python train.py --n_layer=9 --d_model=192 --n_experts=16 --experts_per_token=1 --d_expert=224 --d_shared_expert=0 --activation="geglu" --moe_layers=[0, 1, 2, 3, 4, 5, 6, 7, 8] --router_score="sigmoid" --normalize_top_k=false --routed_scale=1.0 --balance_loss=0.000393 --balance_bias=true --router_noise=0.3 --init_std_router=0.0188 --lr_router=0.000876 --n_head=3 --n_kv_head=3 --head_dim=64 --vocab_size=11389 --norm="rmsnorm" --norm_place="pre" --norm_eps=1e-05 --positions="rope" --rope_base=10000.0 --rope_fraction=1.0 --qk_norm=false --attn_scale=0.125 --tie_embeddings=true --parallel_block=false --init="normal" --init_std_qkv=0.0439 --init_std_o=0.0 --init_std_up=0.0439 --init_std_down=0.0 --optimizer="soap_variant" --lr=0.00555 --lr_mult_up=1.1 --beta1=0.95 --beta2=0.98 --lr_head=0.00773 --grad_clip=0.5 --warmup_steps=200 --schedule="wsd" --decay_fraction=1.0 --decay_shape="linear" --final_lr_fraction=0.1 --batch_tokens=[65536, 131072, 196608] --seq_len=512 --doc_mask=true --z_loss=0.0001 --train_tokens=348600000 --steps=2886 --dataset="wikipedia_en"
Below are experts of layer 2 (counted from 0) of a mixture-of-experts language model. Rows are named router (the router's row for the expert), down (a neuron's output weights, with its number) and show model dimensions 0-191. Each number is 128 + 32 x the weight over its row's rms, rounded and kept within 0 to 255. Numbers have three digits each.
After each expert's rows: a language model's description of what the expert responds to. This comes from a sample of Wikipedia text that the model never trained on.

# expert 8
router:176169198067122148156135103106153105147138173086145123141109153147154100112131098110147164120171119111095129117087155168148152099155106146088125149120096125095089113104160151127132163147133151081139101189102168109134116113100170097035150131163143148110071126122203175066165096112156085067144138152119231087100093125172096093139125073136081104076124147087154204118154115167107119120124142128153120139097122159114140132146094116103136124145095095115099086156108165116116129098105150073151177149255108114077168080189131124135111126157163133113092101163127106141097147102131114090
down0:084176098106102125149133142119156128135080147146099150156174109105133130140127136098197130138108161123141107112138066119095182136120103118118129110151091118112121182103064048102114155144095083146078141128094142119184159199127165197137131185112095153102125128149082119134129083085194101098142131133136147150144092099109091048142118185162155067186128165104099079085081115122174128062126097120115163127162139121202093118184079149145160170109177110168121148160147134149095120055158088167143112083129165107150151132098169171083110107097098098083128127174116111166161109183128147112
down1:142149100106111207097112120126161141130143169146101113083124147129144166117175169137146178101145124121160163135157114150135145078130115111141108180176104147208086154119169120141186103171112094082148082161122185114123094157174109116114176072102169154127108157031057115055148155107176172184173118056073071097120169194099146151130151103151127137121140104148151130106118155164181127131125122136032119156144058201167108112115118109170162139084133173161095130123127121106131125108160094115131134158148146124110106140105141084099174104082165143148119117108140140150088141154159105100
down2:120154076128145125157108158176140123158152143061133148148176157126153090130082080099146112120102224136100158131112102128119102160167117115107138146129123227101122146168140086179114119129150123080124119132135115171138151114146061122142114110122129102100109128096172109125078208119160116117158145111134247112107150131145119100074119143077109208151184130088175145176103101161132131104094140131102093138119118128163149154164197124120142155146164177110162081111113079130154119100102148099134220082145121160166207120167155119137110160119127171139079100142115148194127185113147143139
down3:192115134150125106127099149146137147152095044141147209096153125144122123154108035076139107108101085142094175199123124134155132055095117095114099163114134131147171153131120150174175133156136148126111150155135116163120127195072099123224076106144109103093136103127116163126161158133087137088099097184149085140090118090134107107162128172119149131130128130078120143144129191134092139117145136141109145129098073153090098137079069166169146153113173088111120132111151088195089143077092157115117145204098119113112154154154120118186105117130100177143122155157078156133064138057106096136
It responds to: Early name syllables

# expert 5
router:128142127098120124082110123105121166103143098142148128111158084158149100198088166135095105152130140172162104105133138102197118115121162069088083170142149117164117094121136144147205115124084218104150145109122099100056099140118089127050096146172151155135145106084109121053164128186116138068173174165113192157163129160111109168105101154179146049116086156146092175099117159168122148112141116161086093143124093107154127048170101112086155078156155124094113135176151144147100055109136113126140158164187123127156164111107133119103164141100076129091112111180114118152127120104115125088
down8:098123142181109126156092195142111111036078178083156142063135184150130172151124177115146120147122131120099119131113117041125064089079095133126112196108141135179108140105134117116155134111072144092098094097120116138087063177167108151069142163095156135118115142084107097139118122139099174073071163141105103124138143153067143197159152146100156175138089154095102131180131149080088095116116115107125116118166110125121138128160138118094140138130138121099192123161182176105118127094156097162060099128148109127158138113087143095139120140120160107120116094210069071147086137130204115122
down9:180136168168168133105086119114107202143181123176105135140096135138175059109077139109090148080121136090074116102146146146135104136126080120134135198091134194134160126096101105111086102137114121043173195134135093120115155118145177133127116096166130193156088117144052138190114111164100155113117128127139140117097166102171169095084136114124129141118111156148162158150141133144144116119131152146099153131090100085180169145107078111149051171118161126179103094103113059114168111179140200166162100167079128027138121168135157114085145119155172134129142118148176095126133097126130107157
down10:126152123069148165141104060105123112153089096155104147089119160127157125117132170089151104132156130154082139144136084153152101129122159164176132096147122099148072141114117115164103114114100142190190069159179103186125130180147079098119199098052090069085100113163093094124150124096196114147139134148137143132089117142085108108149124088160099118102130127105159105148149131098187134116115121126099097153158156074154067141205106111140153151196079092148138193083125097137164165099093119084102107141104108183117108141182122111096106157158099157123087123119096114099236123075129115161
down11:137101122140134089162101165136126165109166130204126101115126125085128112118144132167146109098114061130108152119158125139127133141134101106140135098116159129165144081168091183236109137128144202102109145103107099129096108118169139067155161115111072162139147146143142137104115133139143116080134118073133105158188112088151175048126175166105134098134149091068147096217124116110122114131128125170113181076164125066117091113131154126054118139118159122160094140186097175133015086115110170172104144174115047111121130134109123159093129135118140185119185074099119120121168132152143145145
It responds to: Line breaks and headings

# expert 1
router:130150128116175154159152030148132112136162166108165121151165074163182124153115123140139125145130233204155090123154095110125148159206110105165096150135073111140118124098154078154181132142165134114152123136048177123116176119148142137079075111143141093161131172118168116101151121140115091106224123160123135122125188162119078143115056146133135126109119131092119176121119134084152116096141183125155106183100158150182175086131091139161150119130078087124116196116120184124149054139112108131114155110126102137152140078164090097124098115089124061110138122138100109102105142111081108102
down7:041109135117100108079136111161145168141100104129141094086141139078086154125120137167209098118145116093160129045092141160129130156134114068114073189087169120133116125141136035140150159196085082148138137120110185107123087113059125166150147096111098137095151148119156118123094110091134207137166175104112134131172109144123134081122157155172115112146088133168126093131128140100081131093113092120146156141113088116164136076097157180149185102163107122134143133152179126153119165132083163099072104114142109142145098166096150072162141060089100119164113137094168183181131075162110096148
down8:161087131156142103170138125162100054094170155148109075111148182096104164108125066097141100096093121124089161176087129148159125131171171125087115184132146130138122102141177165159129096130114151141108147132089141076074116120138147137099122077130200186114155081077116129131116123068127075137158130156130126123100081170119141150147151125202162129199153145119092128190102111138107069136209137105146086110081089152146139114147102094104110064110124191169172132116086110181102139095106118154206093174081102115170150088135140173092091107075145155114127114116167088162103138130090089134
down9:119160094106110148124117141125150131168114199103031154152102128114086139145145143143127183115206116105116095118121155139073120124143118132124111145135136150146136143102132122152152146162108175133087127136151094163145116126155160128116117087140080151089183152142088113073161040151103166165159139074143106118131153184187133072128202080129108101117137125098065179057119128041168145083145105102085108115157119133172125080096209159128157152125153175121176140161066092136088119072085097067141165137108129108126155093130080150154165099107104148201128117149130152097128132147082119117
down10:092097088189089131090132060133107135137142141168149148176125126083078076143116147129149132118120183130118122105152116172099093135149091138122121137093134120101174108122168154138077114085121124085138073149166112203105113075153124028103152119159090119105126143089129083093134105140085131153228118069167065136155188136183131113114145135122135085087111141163084138144067150136182127183152109128123142164120152132096153103065101095135126092094073142091120165117127101131121099125168092199126120176100126089105166132131165067164112156123138099139078077177072102102151107128125086164
It responds to: Numbers in tables

# expert 15
router:155136165083132173156150094120183136081118127099117103161148072177148099108100132101162115098161143126101104091147095153143156140182146110197078202090109108093119098123139015157139140105126171158078100136126147102094149143115098087109027133172158111111094172128124168094130110138111071103199184151109122119124125205081119116126073116158137103109117126120097151097155074083144125133120162066131141129099103074163138137166147148074132125162107109122100188159110130119135064070147149118101142143144121120124160114132122120142152166080137128169133137115094193110109146071103093056
down0:116099078139110173111167165195159090141203157140115141135124139111136107142129150115092114127127183105074162051167096096147098132125122155149087117179121170126108089109121111186092150087127166083134062122138152117127110154149127140116113126167173189074130155064179096095162142070135167111155063127084182110100090108119122138124150101151154174146137122182115174084056162143132190148132112088148143111150151140100134103199156111158134148179079087130107076169163139058065153114100135156138135096182157097087111124139144096159157109098118115092091152165098151120135178145086092146
down1:172115174132075119115156175092149115146129121148153205106162074137088128057115142128120160111079111071135147128187083156147127165171130134167190114148163121062147164134143126143138103185180109129118131149098092097125145116093112148145089151122136099093086070125108083118055162132179105118163088056093162125111147102098156133109154108167153130071128071171108187145150106131135128112179098190086127102162109083115170126068158141159108118129096109119140164089158144058142124112160151124184186144141138139166106180143074153186097130102145088140140114066135155120135093123101063107
down2:117174191134132152137086132152135172162128039159185133157143137116154147063143061133097136117178129168108190101140079132098110140081122111137084072136131168132142171156125087092094122141085063131142166120131197147125096135144129122074122178122076182074137134155154162077128121103151098167191190139090130161135128114143104113098151132151139147098095187125159135092158110108116100102159181151108133089143110090225147116195106107134092170190117083117119150124150109135162054129113121083089109074142192165167113151169134116119101128089134114102120156127148170113074113136122116136
down3:155155135121161100115108143148159142095100144145168136173137054094128115159145125171089043122126163143173139178113153147126161113129105091129095199173110139080088102198120157163117142068153142126175127168171123117165142125141145150133127124140132110111153135130140067080124148110088148121090117071076121110169163174083107131106127194154153094096132131143157181138092121129180155083139199077142119132087125151172121073161105184074137092094190111146178096124063099135150146083063156048127107070087142084112091114156158111102077124113085142134106141148116127130117145173093157097
It responds to: Capital letter starts

# expert 7
router:134172156105084135085166107090132140135151116126142108088168112114157107165120120125143144139095173179108086098140071126134129101187090113094069169154145100187142071129149087074149175121136150130103085136047144133118169125124120121066125093151132181168102182115136158106144107125091115126168175090120171128146112180177058142135114134174115084102074122160124143097137115133156111142162164105151178097106168149142183126166128133125148149150108060079141139113130165103162080088175113116113149081160151100103096110096093077133082153094073121103040083196086141110097176139107081080
down1:168154098122158119095181114129104128131094122150175206090118106179110106104177147146138173141145140078104170042129126106148174115077173136189085108077118075113118105091131174138099171129090122118127087189077144225138099142051174157118127121151119144144128145152123162101141104156095139133124108176127139106074156096145172118087165115136130116134164131109094110102096163156153104132120173096112184111091154133177128151144146176140149105133125100155190151151169138153146166133127078130176156192083174167156154085112108094104129121096096086119152072099172152114184084068136101099
down2:122088125070150110179196130070174152105084145152161148150146086147105165126095145071069109071111164077137108161188140111090153160130074134150140103172137135107127151135162123114094098220106091150137094092118027102131099145154101135179082130092163121149135189137104137141105146127089121142133124177100115155183163165099108204135165105145085158161129117122098140109168106082151109147069082140156106145177123162080140111130150153147161116140151166106171112118060145116107123188094134116083135091072128129126131147127156090160088088121110108051114071136162128102133129080106099135
down3:195129151139121107130174182108099137133124197140116168101126174100134027128169135099152126141157181221079113103150146160114157099166151127153128112161115124132120148096146097125083142107160175092141059160141139113130153103111137110147129108128139137101151168108139091122152132191084123105110161159105205131122140072154138147180148079145145148097173135142172164088143162128179096145132115206076112118148111151135141072155073145072119104180088093087171126123124110164171159170141164071164129101102145118108191101091115106148111116097146078156181078099179145154104183107084120124
down4:181182132098156170162110155163119103137135117127110174141120162168163106109129143070086133158124124143107136089091097095150070119167111101133183149149086130185103109155132068108118110164134138100172085139078123066076124172136107099068136128121173144132140132083089134100041133152103143180097091108126088126146092144217128130126153106168125163051175152107183184133139084097207102134126129106117141143080087130135171139102118061095120105147083122145181156120172116105148113166150130132065107070112143125118200118100068108113139141158149118164116059147134116118152123175164142097
It responds to: Dashes and table labels

# expert 10
router:128086150096194085080097049100125114157129168109175092160156069161174145158138113146162180129087176141170106112145143179148107104140183092092165198068117094156126105126156036159153166167139189108120095134129160134109156109181118164138037132203151147143116134044095147106152127155104165142141143096139125126095121171127128128069112076113088084092109121122105111132097090134127097149132127174079132139130079110122106060104164151120146114163087149132167150119120184084157121130126100098110130145116126098137119164169120090107177110121099168100096149154133121099141100072141118072
down8:137102119151174069097125089107121111139082123182117126073134082117153118161082147170167130137110159122137125127098155148171132163106143174160067150168082158121162173155069170118152177088149112158152119111147120117169099090093123127159099104105113111154162178137128133131124151136049107203140126137127161118117104092100118123143165156070128087113088144113151115150035087132155066091120200136112072172140061116141116047101183162159131126169134136128109135126109108073147140151226137164088149123098097151122151117097167136121107176128171121048092119074127114070111132093132141111
down9:125180130086124066161104117096173112117082116113145104127124158039160131122088119152123161125097115081074109143134164177161125128125152149123148148069126088127163102048056141170141103105104077126174142195122118146166080124091156129148121180065122157111124108149128107115178142121133155147141139148089140116122132126109105092180104176237108139078137158129149182087114164103173133144094153155112087113054159117174167109116096134100116131151148106156055112100137099185141102091105141086073115138118122139108139106125040058157100067154141132129134155105154148149151146101092112160
down10:091151200144082171110097088198131139084098112128092168161088088077101141106136085085119165073112048136083149190142140139102119130179137198136167129108188106166116128175127155144161122111068171081140078157185168139152129119131160072088075194165069122094120176141146150094060067180133175098195114120134139127135156143156078089141095115100114191075147116154162153143135134124144122116124120154128128105107098126125106104196133144128115099117153169140191186104153148115128109124086151156141139179087109125175141111110156115111122142136126112155143073124126171150152147134148107122
down11:106127143164169084169119056112107105082133113136081155146158112032136130071165087169161107157101155110186122111174115122105112132110148167133187176067074156138150115064105140114150172198159191142119128106101142142143116120115148136110057153079172067160144076117163130143151115125136127130161098124111072176135156173101113123173122122137094128121140103134057114111117127182158158101112154116131138120102082082081121116137128182143074147202154107138144097112159155089154158096116081117152062144149108080059140144159135130124122162177169108141144159098125161131202144157166101124
It responds to: Closing parentheses, copulas

# expert 11
router:130131185102130092158162067118145131138125124094099134076108122120146069170142160087115108138128193131126074097179105132121107138124114159103121171108085120157084074114122136119188227129173170154081101199064102100142137173120109120109125122134197085169074164111148165135202141156085131137159104110141154119133191162123143159128099148154121095094120125122064164112136138140150129102111180048137103180115121118105133077130152217110164110134103101132141165138117105075168127081206151126149108136121130123071158101131127102135096124097079116172111088164089158101114195132125116099
down0:106097089067126132130141137141063157172081145093102081156052065064065170093111071137129089097113088163175112162140091182118149121130070072149110153037122122134133077064152172140179168114098121078141076115142140139118148153135160176166114130061155075184106171162144165114172087102128147186167127089115095115129079139166201084134150114141095139112157126121148158096098095091112136130139103107132124166113130130154152138138159112143111146164125114140102195149122134089130116126136195163140140115141106113127146184138119162062156137114164124130123154129092177134119131064153140101
down1:113086108111138135130163168123135140082089133168123171107206111070106124141113147118120197134170115132129147116171182082070136148176137170161074140100180010145113108123108117086175130071124167199142167103128109062143175082098137101137087144139152158150205119129105141170158044140183156126146152120078156067093149127124086118117110137106135089156085082102205114128176144124152183109129118153190131138089170147087137100115142134149127165106106132141139148093171123117049133116141063074133171130121110164113152115172126132156130134115136112115147106117136122113098120092125141129
down2:090162102177153107199126128170122155143100083082068109133168081098135192160133153084124178107155096164129130130090170114136115110106093141147196125126146101108099138137128121180145136148145140070156133134104120174101151155070070117115142136182134120118173122095194088178178173162191094141125123137209126106155111162170098133123159119167106125141192149145138092144221145089133115072169140136134148144090108140123100103146140143137118089110095143104140117175134169121106099160076165173131095130179094101070106105134138133114086142089104242097074122135166125121138157080135144111
down3:184166108157152176146080111136089092122155147132099161148139131086172150154176072093125179043129077144117124146156123136169087099158131081115111107121129182146111065120187102142121123192148085161120101137025124168108109097114129112095127141118145139120097139107167116105164145112134130070209082141119083129133178133125062138112072109103156126087084120058094132111154100142152132141142140094137147159064087156178191123139102131099108140124105114079113134135156077166135134051159173101101138085147101124093114084138115180110088176106149111128062191134112118095133134154160134134
It responds to: Place and institution names

# expert 14
router:143121137071110134107128104075121175113110139075193139119159087139132114196097124167093165117127156133093115122157124127196146154086140120173097131085074143158099123042124151147164167103085171159117137171141129116058180142170114100090084097171189105138122108127119113129153155169093150081140129118140150109162110152127102138101098129222121051139130119167128120135118100135133113100090148105115119178109190091172131126150131165087162145159140048069100179103048162122124150102114090136136160130193150138116115114134107129088190168124099157135061092103107142104090131101082112077
down8:102135185123112188117161098166085118164143172129076136081138128121175154151098154138093135128107079122111082097149118189128096153136068108185149132073161086177114166073100158093193136095117158162158110134176093125142156097092122133184167166136162106067112129203106126134181071113091050162141174074121185145094111177123140073157176139157154174088124140136150097121100151108146160124115157114126107129127123119167108153174107112081164092167135217170137117137170136102133168061062095090129157164133134140143124129163072130140153130133120151141109084110073146122127107150117110136
down9:128098175161148150139113137112114114101160135077143114145088116177158196127159099102134125095155112148036129175161165131120109126123128095091148138153085087150132152184135139125123089096205113110118145170083112168085143198124097091116114138149087117080087049143115149161079151113108125176081129159146129129115172131141123097194142095110126133114132102145075109123147116072056173158211071092168112114181100121105146149119133174139139129026084173094177148138087134157102145124122161092191133176116076141138114161078145142152116105178120136085096146170121106152098160105137121117
down10:127164076134090153138115091152146130131110096153148057134158043076140131162166145154191188146122142201115095158136102144112152100094146128171179134089114135142117203134205101105181168129148047149139157139171161174131192086184139161105123073122127089143142115057155098176096138143100097130151120160134108145118155134075079118102070155094125139133085164072117170075150156121111091159134083134103148136148113106105157147078123111129075131136142127109139103147156101125139062120060099119084110145116140180141192135150108156180138105142122143101110150118107174125199110132112095140
down11:105111158115133153146109133103151155171078172130116101124142151129069148112106110130149175136135189114129083109118167160119133146134121169188130184183127142137167102147090107065092122123124194124217117146027179141190126113132178121190140107163140106155097192072111094120149114163170092107110140115167163139153144099088115143166151105108123100126096152010156078170089066125163161124113148118067157113094147162141119106089114094118134082153138100069146103124064131155120092104116076130116146127099120137140120177131150142098077131150089153136143160106137125104137157194144179126
It responds to: Sentence-final periods

# expert 6
router:151116137115135132084130132152169157149138081150170178121123115121134116123109141127089142112115135195164117094152109183139158188137108141157115150094144091113096154150200166076136148116132147162110125185160172170141117106142089194086136109183153126179136094088106123149120143139115096141154141132137099109071219107184102189096118103149110142096106117142098189142095135129148082112186142163167091188133106166146201094091099171139148117150081097112190122136096098071135111116179137059178153094198112141129154080094109112154120102132164104119102155105118142123078138051111047122
down7:097174113064120212144105164100051082104119104109161114167136107078121158160171158159174085122134159082111095105097142118148146125122113145103110164112094178139163145156127112078156184125161142077154135164118102094101089102148136166138137135130121140137132151155100203102096093125129168139100129148115115125144102124156125137120160126098128136080192090150084129186136107192141087137134089202073155122131128118099078162112142094068119082180152138051146118120146134177145131153104161155127099103188174187117156188110172099095136096123111167142078123139117157085172100147050193138
down8:134137127065120158098087150165167096102103081065128147139182109107119078153181140157120152110128105157140139125111140153122104157135076054168116165075125108116154113099112107070121106087193099075117143180117122119182143144151167108113130144104131083144138130141173146082190130172145116173054161154127100162155165111192132124131129141099089108156120192077122145126111157094097112155110177156115103130198127127174113092100145131165128110166104154066073148124191147105106085151094119107087150148166179106105114112129112199151109092130072151109124076066093109176157153066124182148
down9:133092158094158106129177169065158167067152160102208163143159125111145153117198149108096131138122092161179129136118115108081101116081152112130082133097131120097128149103141086069158141114159092120116147134050148169128105099124119094132147093151110099060103148107069115072110171125102080187182155152173184091179138098162141164092182155171140155137125107108135184177134099226146177126078185126126126162117133203126191183169145120131129130146069112097143115107147132159166133131090111100097146112117177097093084123145115118163140102077151155088110123126135140114145116151133154133
down10:129133079152146107136088138125102137150122085110143166125133125182093064154186128085085130145157095166164060131163154163132136080078053130121099132137165118134148081103089112111100144117146140118133104155129114089121139098114122123109137092151096115151137149126169171156117119125197166125123126081145203114140123074121115110109065127185081125100149131069144107140135124107092195166171143140062190116126096137152065094138093068147166169119121160111134081150128151166105125122146131129093109159054132077137156156099096152098065169250114096140188145118126146118139165158103191103
It responds to: Verb and adjective suffixes

# expert 3
router:123152207119116196129216118110194180107152105161105120144117074123201052104089137121087158171119148123147129126137117120143110162113081100149103117155062113152110085079143117140110114141139126157078126143134105192110183075137107142108118140108144127119100153109187055120124096162138140149121081085144184100107138139111118125066167163162131077105107084161136137120181161165152138088122161152141123174198177112156245111087147136129119108165130064117166137155068131109134145111142072119083119148142162140144116116128096156106139158151125163162154140139069157116161155150136083129
down1:151124068086134096149134161111124118076167121126150201040130102096095091120121128139126098104115152140078197102097097128139149153161103099133120185142131049132112152107139061143162156132089090122160127089075092151094177140138134148162080094111134174149129107120161106171132136100119164106122062122055168152150131169108148216187149193122141089157155103101135099097113104163125135147126147179112159122129144134148145140171121098164156124122128115141194140154163138168157117175155093085115121176138117109064136094155167178085094104117174098126082130129110166173200075142182109108
down2:103102122163146159166122075162106128095130098137132104153118145160130124151106181127085096081133084067070067163083135103113165139124219079090174173094160168116155107132102196108159142131180181144187121049156088144132079098104115114137100109119169143139106067089102097138105096101114157144163103138134140135178134156096122131172096115132096079121126073167102143122135184086133110124160119155080140141107116058147118109138109132123163117139119174110098060128151111109133171116103120110139067123078143135142145112113103216174107149198128095153118079078063160106171101108148092131
down3:133128137112128175153137173093149109132086147176133098136123156070129152100093159100088090134176171127144163075072125130086157153105112123146158144144205162122091090106127140124159102151096118177104122110137109135149157127082109121207036143140175134107078076119171065115168108128165133094138124159079154116141151133112124138089104132188182139156124088109093051135120076142147138130103142142162116165178194096135124114154108161123207083151116133119208101089149092145121117043088070084123138126124116089087120157161158059127078150090118142140120173114132140094171122144141176123
down4:112159164091142135081146128180088116105159098127141132126102111126129161114083119157114083169150161062092095114073131138058125164148146191099181117115118099163131129181119206130136153154080185076106142135146159147123163085142134116136090129090149114149114107097140095107074129097105056126153091143126171147134094130106122117163170132157119108086105134147119155143138158111104109171134145103071107023104126159100145181163164126085050126178053136123103137101156105119106151119095055131134135119164135098132139174129108148142172109078109169065187145133063116129187124138186079157
It responds to: Word-initial lowercase pieces

# expert 9
router:135165154102160155131105108069142248130108173133175118136184119097124127220059095085103121136090121155093126119140112185133138155154152054146064130084068143113152087128150094125136127106126170185154086089079163184121109059167131132078130090170139154122131100114138100114169113110133073175161160130152129144078163156136089096105109134174141126137105161134132155150156134143146110156070141170123130110109129125224132118144162128173097107137139155113104109151100111117117062103168126114120124186152197148121102124165106140170111094128112148119121107128151103089127132071054098155
down0:121166078133126149131101108082110171181130085127142227177101207130159075181129124073154123147141113098112099125057114188101127138115145113102150088123114201119149067110088140107105105186114153142139147130148120126074151141114108137169148115167138119150082115151144085090110129184076145135129112166106088087145118153135096086156099080142125152160170094081125136153078190083120155170177129154070110126084113086164154175150138121179120148116155124141129138151127141101149114074139174130121127107087138065129186097102097157110102180158096103143138083058158083096166121122065172141
down1:120148116164170121103129151078144079085170088160180093170105169107088135099102129173070149177116147098166151148115104117098099152112133089096157189103100173113130117119162109066165132079156130123131137155127086155088190159096129097077023143115062150159132125124107075186171119105143136165112149123164168141100136172121148194120100086103079088123127106161130146109126105175139120126136111143121146122102244081168109133115152147095084145103108167145113136152113086123160176139123130074096114203141106106132069112156169131096103156092173168148125152097117149170143131144142149190
down2:187143148152127163128129154052176138068167144154147066089149075113080150153161091094137085145133134150057172213118110143116108126137110158114145113165108155171165096129133149075125125195136125109118116143076140134119118133181147099112106085147194173170114103102077097115136106140110138182127091138129163101181190160124063158114142098137172142180058164163143124104183123127073156087137107116173113107086081164161158151176114090170062128150142101084099085151127184111116139112084134151161119120145128146157121159114120172157153153099136121167109138105084184129127198127088123116
down3:081169116111142138133139111166101184080147119128107110161152125167148145062121068130116110151152064120149156133139110156172166149060144118156108173149080099183153163160122069137124126157082087176180134082088079116059126058124072071122109077133096123124084154127088141119114134106188155100123140091168098114086183114124155140104147137140110105144087110169114150110135144092192173129074150130135133112133166128102060132142145058145127119088125098106152138147111189115149178154151125102074118125144180186076184161046177148156120124124118158087141118133136137189116079162118125137
It responds to: Mid-word single letters

# expert 2
router:167102117065169099075145102133143150133132140101149080119177096150119109192108122138123103069133170205101133137113097105132180168161114146078092169172062119111145109112129067146179143159158204135110111153086138135063144118133146168061119127132153132121146127087115124104123121128058155120200083123127142170154125190118168111120120149198121143101119140124121142133116108148177120153139116146084078185137114105136139114161109156116161140127109158066130138100098179148125128115121089118176140097201160082157125135099141077139090155125116140115129080204120102149166105059133134019
down7:167162124192099141129151108162169113067127124101149123088119106131152107130181127095183088073079122100097154088164128136152096098135143163104136123136060109155168162145151080114147160173144164108118180128148108064107100105126155127122149107145079149132089133159107133106118150128128130146096124091133178147168154111134169097139088080164127130137160135088087158091159134069090146133076110052070101127152178101151109184174116062114149079145115138100075142089091064147144150101112091131109131255122074156119135125155169087174117148120151118144152151182133193109083149112109121146
down8:128131098095167141113087104119136138151105108108158123099109077147122126098191127047142131178123143068145121138144175139131107128173114118117117098129070058189110129108130162058093116134089140130151210156077104099177102125097175053129116137057119100146116127103120119151081101201081132138128130110144203079161171172140160087139201174130146152130139158157092190078083080140105131142112146134155150077153107143130101190149132132124152181147176123104140086091097161159158144147122117137096141067140104103127110165231131107143148132117131131119149098141130163168106178118115160148
down9:132104143106146159086107124155131146191149086078117112109056066165181198142113172114181146101151121160137099124084073137148093092103091176174160062063103128124104170063128115109145153087189137098087121150131147137081130161099154059155072127096187084156158152124143117172153166107130134143144172145134138088060133102130137120127180153134123121112148174112137112086088163106121148202127178104095184153100126167164123125139125076169116141119167127168102133105124099084114146107096130157019129143116128163172168139101104119127112140095113141157121101102122144086169144131124064148
down10:118126114123114112121068062122145148049139116151082052163165113109123129168122110088146148159126214103156127134136102152099155099153061094167184135105145066105128161089115107139184145161120174154098133115114137117144164103138114176169134110090127038130092129078110071153143152192090159076127093056133153119113184116138130081159097130170189191131096127145155123073174104121082112126136131149141159130089167144190197160124166134136086073152144139153157147138113114127129141132139139130175115089118147133147141100104123119093191115135133121179124109064101130117195078112100089142
It responds to: Table cell separators

# expert 13
router:175141188085100127069135103137148186116139170070126101127208065146144103150095185135108119112088150108076126053120130159196167101165156092137120131050094148174100129067090058132136124154118190120155119125128160124124113153125132159084099071150163136102127176178109114114147147119087152150134163178150208131134106134117147152081044147157124087092117172151044126141122132152118143111139120095140119162089137084148112116189129159169194084147138115108152176114127169070123103088140092109144147129192096119163125156103139137162137103118150123148138139103123111103116140097076104115
down8:099180067095175175103091093112113161138152173085128185123112140095137141145135150121089109172083135089107139142124150161167097042121150116112178136120083162101138170127117130078133151165114093138135171115124100166132163170156072109139112167126188120124066143163126116176111152105140112092102143107128100125151152150165129120149132119135129102088104130130157175068162165112087075081078092138082144137097101201125216144162142135138090163120144119169141148120203158119216138162096135098105144155155124106092065142179115076118132134216162125161066155120086138070113122144146133114
down9:176078162103124158095150120155073102169158090087091135132125110121145142116107120109099129129149121100157120141096087179093166138140159197185191141101092139147115112123125160083110111180117071174137084101109154110079148045085146174101154124154173130112141091127105113066100160167125071088145107130092187161117195080146202110103100120128143113089062088160134097174151124134173094108057074136149128103144093051092125082163141064110154112092090116102102092108078109133064106141143121087149172183159108127086140145139182143127155117116149151127135103123088146121115130159137113131
down10:103071147074158190067089163146130102129138103185126141172166114168089119157161136169120084120163101184151111146159124097110115147110153116207097127131090122133111162128133112117087156174142149148148102118122185113160136127100113172108117167182083120128143088164144115119144144134195080105127097129144133037161113079214077126125091108115113139107175123130117141098176173086087114132135194105104162072149179128130130150095143111171070149199093051154149155134130097193119115124100129110155081100111108189144175116177138107121148130062137134127191120134157125151108098148163093118
down11:090164142138148121133135081129149155124137137112087113115138139160128179114110130161094165106159140167128131104165121087100138119101067163144146109171148140078134175113175117205145102088105098146106140192101108102174132120154156088145127090172131137107123142125098132133182163175147082122174186099131116148139131137146152097143142088096130157110102103107125107185132140151121116114102080126131109142077130179110043103114127127117133097206152230127107152100113113073073158072048018102140159120089096067095116154135085114081062163133116090114135121085130152120156084057147141106
It responds to: Commas and conjunctions